config.yaml
num_hidden_layers: 8
hidden_size: 160
n_experts: 32
experts_per_token: 4
d_expert: 96
d_shared_expert: 0
hidden_act: "geglu"
moe_layers: [1, 2, 3, 4, 5, 6, 7]
router_score: "sigmoid"
normalize_top_k: true
routed_scale: 1.0
balance_loss: 0.00091
balance_bias: true
init_std_router: 0.0171
lr_router: 0.00078
vocab_size: 16384
norm: "rmsnorm"
norm_eps: 1e-05
tie_word_embeddings: false
optimizer: "adamw"
learning_rate: 0.00178
beta1: 0.9
beta2: 0.99
max_grad_norm: 1.0
batch_tokens: [32768, 65536]
max_seq_len: 1024
train_tokens: 584800000
max_steps: 12404
dataset: "wikipedia_en"
Below are experts of layer 5 (counted from 0) of a mixture-of-experts language model. Rows are named router (the router's row for the expert), gate (a neuron's input weights, with its number), up (a neuron's input weights, with its number) and show model dimensions 0-159. Each number is 200 + 20 x the weight over its row's rms, rounded and kept within 0 to 999.
After each expert's rows: "mostly gets" lists some tokens that are sent to it at least half of the time. This comes from a sample of Wikipedia text that the model never trained on.

# expert 28
router,188,227,192,191,204,220,175,213,217,239,196,189,179,222,209,160,182,223,228,178,198,227,219,192,181,179,216,200,201,183,196,209,197,235,180,209,246,213,183,221,189,168,234,188,176,206,202,204,203,185,195,206,186,229,193,211,203,178,212,192,212,208,211,184,191,224,230,228,234,220,213,219,198,194,180,209,192,210,222,189,199,199,209,185,182,211,240,214,227,207,209,218,207,185,188,195,174,223,211,204,221,185,231,214,158,239,197,185,224,193,176,201,208,182,218,196,193,200,194,204,194,274,209,182,205,207,169,205,221,174,214,216,192,205,195,206,208,224,187,207,214,226,212,215,171,221,224,202,219,190,209,168,214,213,199,238,191,284,199,189
gate4,192,219,184,177,190,194,187,234,206,259,182,164,197,203,166,220,207,195,197,196,198,199,209,215,205,217,207,214,190,204,194,185,203,174,198,188,193,233,197,188,196,168,205,216,193,225,196,217,203,178,209,183,201,245,196,186,200,221,223,159,162,187,222,200,200,211,222,181,201,217,194,221,229,208,183,219,186,183,193,164,190,185,204,189,183,192,219,213,201,205,216,211,184,213,184,185,150,241,202,229,191,191,228,166,215,201,221,207,193,200,201,205,218,165,219,187,163,195,193,223,153,272,200,207,198,207,176,192,226,195,211,204,185,191,202,199,238,193,181,215,181,215,224,189,150,235,199,194,226,216,207,163,174,193,198,214,177,224,217,184
up4,177,206,203,213,198,193,233,180,188,157,225,237,186,185,231,192,184,175,206,237,198,186,197,217,191,217,181,178,221,187,206,222,187,240,182,181,212,204,200,212,212,226,184,207,216,193,208,153,214,210,184,213,194,181,186,223,213,173,217,233,187,206,192,171,183,210,174,202,207,179,195,191,169,181,203,154,214,195,211,228,226,216,217,228,221,194,187,221,171,206,206,184,223,172,191,211,209,175,188,174,204,181,176,226,210,226,184,207,176,217,192,202,178,230,195,193,224,213,212,206,252,156,210,176,183,210,228,198,172,221,207,202,227,195,202,187,179,182,215,216,224,161,183,180,230,154,201,189,167,184,205,229,181,192,210,183,206,209,195,227
mostly gets: " TB", " Set", " MS", " Authority", " Flying", " Website"

# expert 8
router,166,207,220,189,177,199,198,209,203,235,182,172,201,212,227,195,197,174,185,180,197,207,254,211,214,210,219,226,216,193,183,208,201,205,199,181,196,192,181,185,176,191,194,211,204,228,200,184,229,199,195,197,202,224,211,199,221,181,182,189,201,191,222,183,223,213,179,215,232,204,215,211,228,205,189,213,213,197,203,198,183,169,229,150,190,192,220,211,214,237,223,224,173,205,208,207,217,192,226,216,195,218,166,203,231,212,196,204,235,216,211,188,200,194,211,184,220,239,178,209,209,197,215,203,199,220,194,202,218,168,229,185,232,206,212,164,257,208,173,198,200,188,184,183,164,241,248,196,245,217,217,203,233,218,222,208,178,253,204,225
gate12,225,228,196,187,203,232,193,171,197,220,194,194,196,218,202,209,170,224,227,191,214,225,174,186,162,222,228,203,178,206,210,185,199,186,234,222,155,189,221,178,207,209,183,205,202,207,196,223,202,209,227,207,210,205,208,189,178,159,181,217,192,206,196,206,220,215,232,207,232,173,195,218,225,211,180,207,181,187,179,217,200,194,189,167,243,202,162,229,195,217,205,223,221,201,197,228,219,221,214,195,201,224,215,184,211,186,182,207,232,204,202,217,199,192,234,173,223,218,181,192,187,197,221,221,212,209,168,209,184,149,186,198,192,223,191,148,231,249,205,221,240,212,170,192,195,222,215,181,232,229,180,209,166,202,183,181,213,206,201,211
up12,205,193,202,160,200,175,195,209,225,191,243,199,193,210,204,167,219,190,229,175,205,202,172,209,236,185,202,162,200,174,204,226,202,230,205,228,195,208,187,212,189,217,137,200,212,184,193,194,158,211,198,228,162,199,213,184,224,193,194,211,207,204,196,191,185,188,192,184,199,215,246,196,189,197,193,218,207,201,214,204,198,225,195,222,193,198,204,156,197,195,217,214,180,215,238,180,208,178,221,232,232,174,216,210,190,208,178,225,187,191,205,204,212,168,177,192,213,207,218,217,195,207,155,176,187,184,225,211,218,220,196,185,201,223,200,234,184,195,194,195,160,174,217,202,183,186,176,206,210,171,144,230,239,204,168,226,219,179,203,226
mostly gets: " based", " located", "\",", "\"", " worked", " played"

# expert 20
router,175,196,171,200,190,199,178,223,213,208,218,167,180,200,223,165,201,198,180,169,185,204,215,208,196,225,206,226,230,207,208,229,192,233,192,186,212,212,195,189,203,175,205,220,210,245,173,218,203,224,180,217,194,254,218,205,217,232,215,199,216,195,164,183,168,218,220,193,221,214,202,221,190,209,217,192,204,199,214,172,174,180,201,176,198,178,192,239,217,215,196,181,233,199,173,224,160,210,243,210,183,201,207,177,219,224,198,236,221,217,194,180,180,199,223,204,210,187,201,224,150,200,177,204,176,191,170,160,208,202,190,194,226,204,175,193,190,202,172,196,211,216,180,211,191,207,207,188,191,228,230,178,224,249,224,210,195,234,220,189
gate11,203,199,206,213,220,168,176,206,166,201,212,154,195,212,220,220,210,179,194,206,210,219,245,188,185,213,192,191,217,195,169,214,177,233,182,199,189,191,191,187,162,200,205,187,241,201,203,194,189,240,188,214,180,199,218,163,219,199,185,207,211,183,192,205,236,208,177,221,182,214,188,181,183,196,241,200,218,229,173,168,189,181,220,196,214,165,190,220,218,230,211,214,192,190,186,215,185,225,189,199,199,181,211,208,210,228,183,221,185,242,229,209,180,202,196,214,202,223,152,183,171,201,209,219,169,184,179,204,256,179,204,184,230,187,207,177,211,189,206,209,180,197,183,240,220,220,241,192,187,227,218,215,197,236,230,213,211,212,203,213
up11,187,212,226,197,195,213,243,194,183,220,190,173,179,196,203,233,202,176,208,170,225,207,210,177,205,220,194,184,217,218,147,202,203,213,196,196,244,222,166,208,183,212,228,204,212,164,221,191,181,233,218,205,184,216,190,200,207,205,225,210,199,192,198,207,201,198,173,199,189,211,188,200,188,192,219,190,220,218,167,172,195,202,207,192,234,182,214,221,233,221,205,222,202,224,180,202,175,193,169,227,203,193,193,197,216,223,185,194,196,229,208,200,187,215,214,192,196,184,168,184,172,213,216,211,179,177,167,213,265,189,189,207,243,197,203,159,208,188,221,214,149,201,175,229,239,201,192,200,175,219,229,218,179,205,163,215,239,183,215,187
mostly gets: " their", " his", " its", " new", "The", " her"

# expert 18
router,186,208,201,216,184,208,195,205,201,188,194,209,204,214,204,186,207,202,207,193,210,210,245,199,203,220,223,214,217,191,211,205,189,237,184,215,213,176,209,188,182,196,199,216,190,214,212,205,247,193,199,194,236,228,210,211,212,190,187,198,184,185,226,174,232,244,177,199,202,185,189,222,189,182,183,183,156,210,184,214,184,164,232,136,191,202,174,213,194,203,203,184,191,177,189,235,183,203,208,213,200,218,223,218,200,214,188,186,200,178,195,203,194,204,185,190,223,205,170,214,175,238,194,206,200,197,175,197,229,181,238,172,227,204,189,151,172,193,220,195,196,214,199,182,161,212,204,211,225,190,226,184,240,243,207,188,148,257,182,182
gate22,208,216,183,207,201,186,198,181,199,200,226,208,191,241,218,193,178,229,218,204,176,220,182,187,202,187,213,169,179,193,177,219,182,219,193,187,195,199,204,201,205,192,232,205,238,244,214,195,176,200,178,177,184,222,215,196,226,225,242,176,205,189,189,185,215,193,236,184,179,200,225,170,196,182,202,157,167,208,207,205,215,214,261,199,173,180,194,238,190,200,224,192,208,174,177,213,147,203,220,204,164,201,184,203,208,216,193,201,185,187,215,213,217,203,208,202,168,222,203,219,178,168,196,162,215,173,198,155,229,201,203,197,191,201,175,210,181,225,180,191,179,217,203,188,226,204,212,196,175,196,238,192,238,199,211,217,214,234,211,165
up22,213,221,180,216,238,199,180,182,195,193,234,200,180,215,186,187,159,255,204,189,202,196,185,195,237,197,209,172,156,219,201,236,203,201,195,225,177,196,221,206,225,202,185,181,219,248,220,189,221,185,212,155,210,203,192,198,218,181,230,200,180,209,206,192,211,210,230,190,175,172,194,211,200,197,186,154,202,196,217,220,226,196,233,175,191,217,195,185,175,205,209,197,251,156,187,213,174,205,232,182,225,208,212,212,204,205,214,199,185,179,208,222,225,180,186,152,167,185,176,226,186,170,200,180,197,196,196,181,226,208,220,168,196,210,195,191,180,191,188,215,201,202,194,181,222,214,188,195,206,216,205,189,196,187,240,202,201,240,225,180
mostly gets: " century", "°E", "°W", "–present", " Stadium", " RAF"

# expert 10
router,191,224,192,194,218,200,193,182,218,190,179,211,176,219,221,195,176,192,191,169,208,229,171,191,223,218,222,218,218,174,229,209,168,217,186,147,225,183,187,195,195,198,210,201,165,192,217,202,220,206,210,207,193,210,171,197,209,224,201,219,233,187,165,179,174,240,211,212,227,189,222,218,214,201,211,203,183,206,169,207,194,183,195,150,175,209,233,204,215,194,247,242,209,176,185,202,207,245,216,199,205,186,191,197,189,196,215,198,217,204,202,155,218,214,219,208,198,203,170,233,180,231,166,208,175,197,193,188,215,158,254,191,203,205,217,191,224,208,186,215,232,214,215,210,183,188,194,197,223,183,208,171,185,226,218,201,188,237,209,188
gate4,190,196,187,184,204,206,152,201,229,204,225,212,188,218,170,206,190,194,207,217,216,215,206,224,208,228,199,198,222,203,163,233,202,198,201,223,206,222,180,188,206,166,194,212,213,234,187,198,203,215,168,211,178,194,199,206,192,195,191,224,242,201,207,174,214,229,201,205,179,179,173,230,210,213,207,213,200,213,180,188,178,163,183,211,180,201,223,212,191,211,211,182,141,189,217,199,197,194,183,207,152,177,212,222,213,229,207,217,202,174,153,191,215,253,218,208,213,191,164,184,186,214,205,196,179,163,202,225,190,202,245,171,202,199,187,192,227,180,198,225,186,189,227,198,159,239,205,180,212,207,209,164,210,206,199,222,169,218,219,171
up4,188,182,194,208,169,168,209,216,189,210,183,197,258,219,200,189,232,174,209,208,163,225,221,190,181,172,207,181,211,224,190,181,195,198,208,195,186,183,193,196,202,216,217,180,222,142,221,209,188,188,201,191,235,243,208,174,194,212,205,191,171,200,212,179,224,169,208,188,236,257,223,205,172,218,176,202,192,203,204,190,197,207,244,212,211,167,176,173,223,171,199,215,221,227,180,212,201,200,215,207,192,208,190,184,217,183,200,175,209,220,227,211,167,160,184,197,197,197,214,199,199,192,187,206,165,232,183,182,233,204,176,225,202,197,211,249,211,225,200,185,188,211,191,228,221,174,215,220,168,195,211,188,208,218,204,170,192,209,208,193
mostly gets: "″W", "ir", "ut", "ell", "il", "″E"

# expert 23
router,202,212,167,203,214,203,185,204,236,195,207,195,195,207,215,206,197,193,193,158,195,219,224,199,234,201,200,237,193,186,207,206,186,204,195,188,205,191,215,191,163,191,198,198,212,227,189,217,202,222,205,188,198,225,197,188,224,186,164,203,227,200,202,216,195,201,198,212,222,185,218,213,181,212,217,195,186,205,166,200,210,192,213,161,180,234,232,209,220,204,225,243,173,168,211,221,158,222,217,241,210,205,213,207,201,182,190,210,211,201,204,162,220,199,215,211,196,230,158,230,146,243,175,167,189,196,201,210,193,196,223,163,203,206,161,188,237,200,202,191,232,216,178,221,165,217,192,219,235,192,190,166,192,234,214,234,195,223,200,231
gate8,226,209,213,209,187,231,173,201,181,194,224,228,188,190,220,184,192,204,219,200,227,189,175,205,217,172,188,186,191,214,227,219,189,219,229,249,190,189,190,209,201,168,178,215,180,204,203,193,193,199,185,220,210,183,195,170,190,196,201,194,219,194,189,214,215,217,189,209,217,236,249,167,192,151,179,208,240,183,199,217,152,182,191,169,183,205,191,215,198,204,191,152,247,205,226,211,195,162,199,194,234,196,196,204,195,209,230,237,170,206,228,171,206,210,204,233,223,201,209,209,208,229,191,214,227,154,204,170,213,180,210,194,227,202,245,196,200,184,226,194,209,221,198,201,220,200,194,165,180,219,209,191,194,188,200,180,194,195,235,204
up8,201,184,188,229,204,192,195,209,237,197,197,196,230,178,169,232,219,200,187,186,202,228,207,218,190,222,187,204,188,205,184,197,239,194,192,185,203,201,216,190,194,214,206,200,233,215,184,212,199,173,205,170,202,228,192,195,207,210,192,193,189,174,196,184,241,229,210,200,202,196,189,267,212,222,219,175,173,237,201,192,200,191,199,191,200,197,218,193,178,209,173,218,197,234,185,254,200,224,160,203,158,173,201,218,207,197,216,172,207,199,197,194,175,217,166,187,185,190,158,213,223,201,183,191,163,206,186,167,200,226,232,147,202,226,212,190,210,211,200,148,174,218,213,209,182,206,180,179,229,210,209,194,190,208,221,220,159,189,199,218
mostly gets: " been", " has", " was", " have", " is", " they"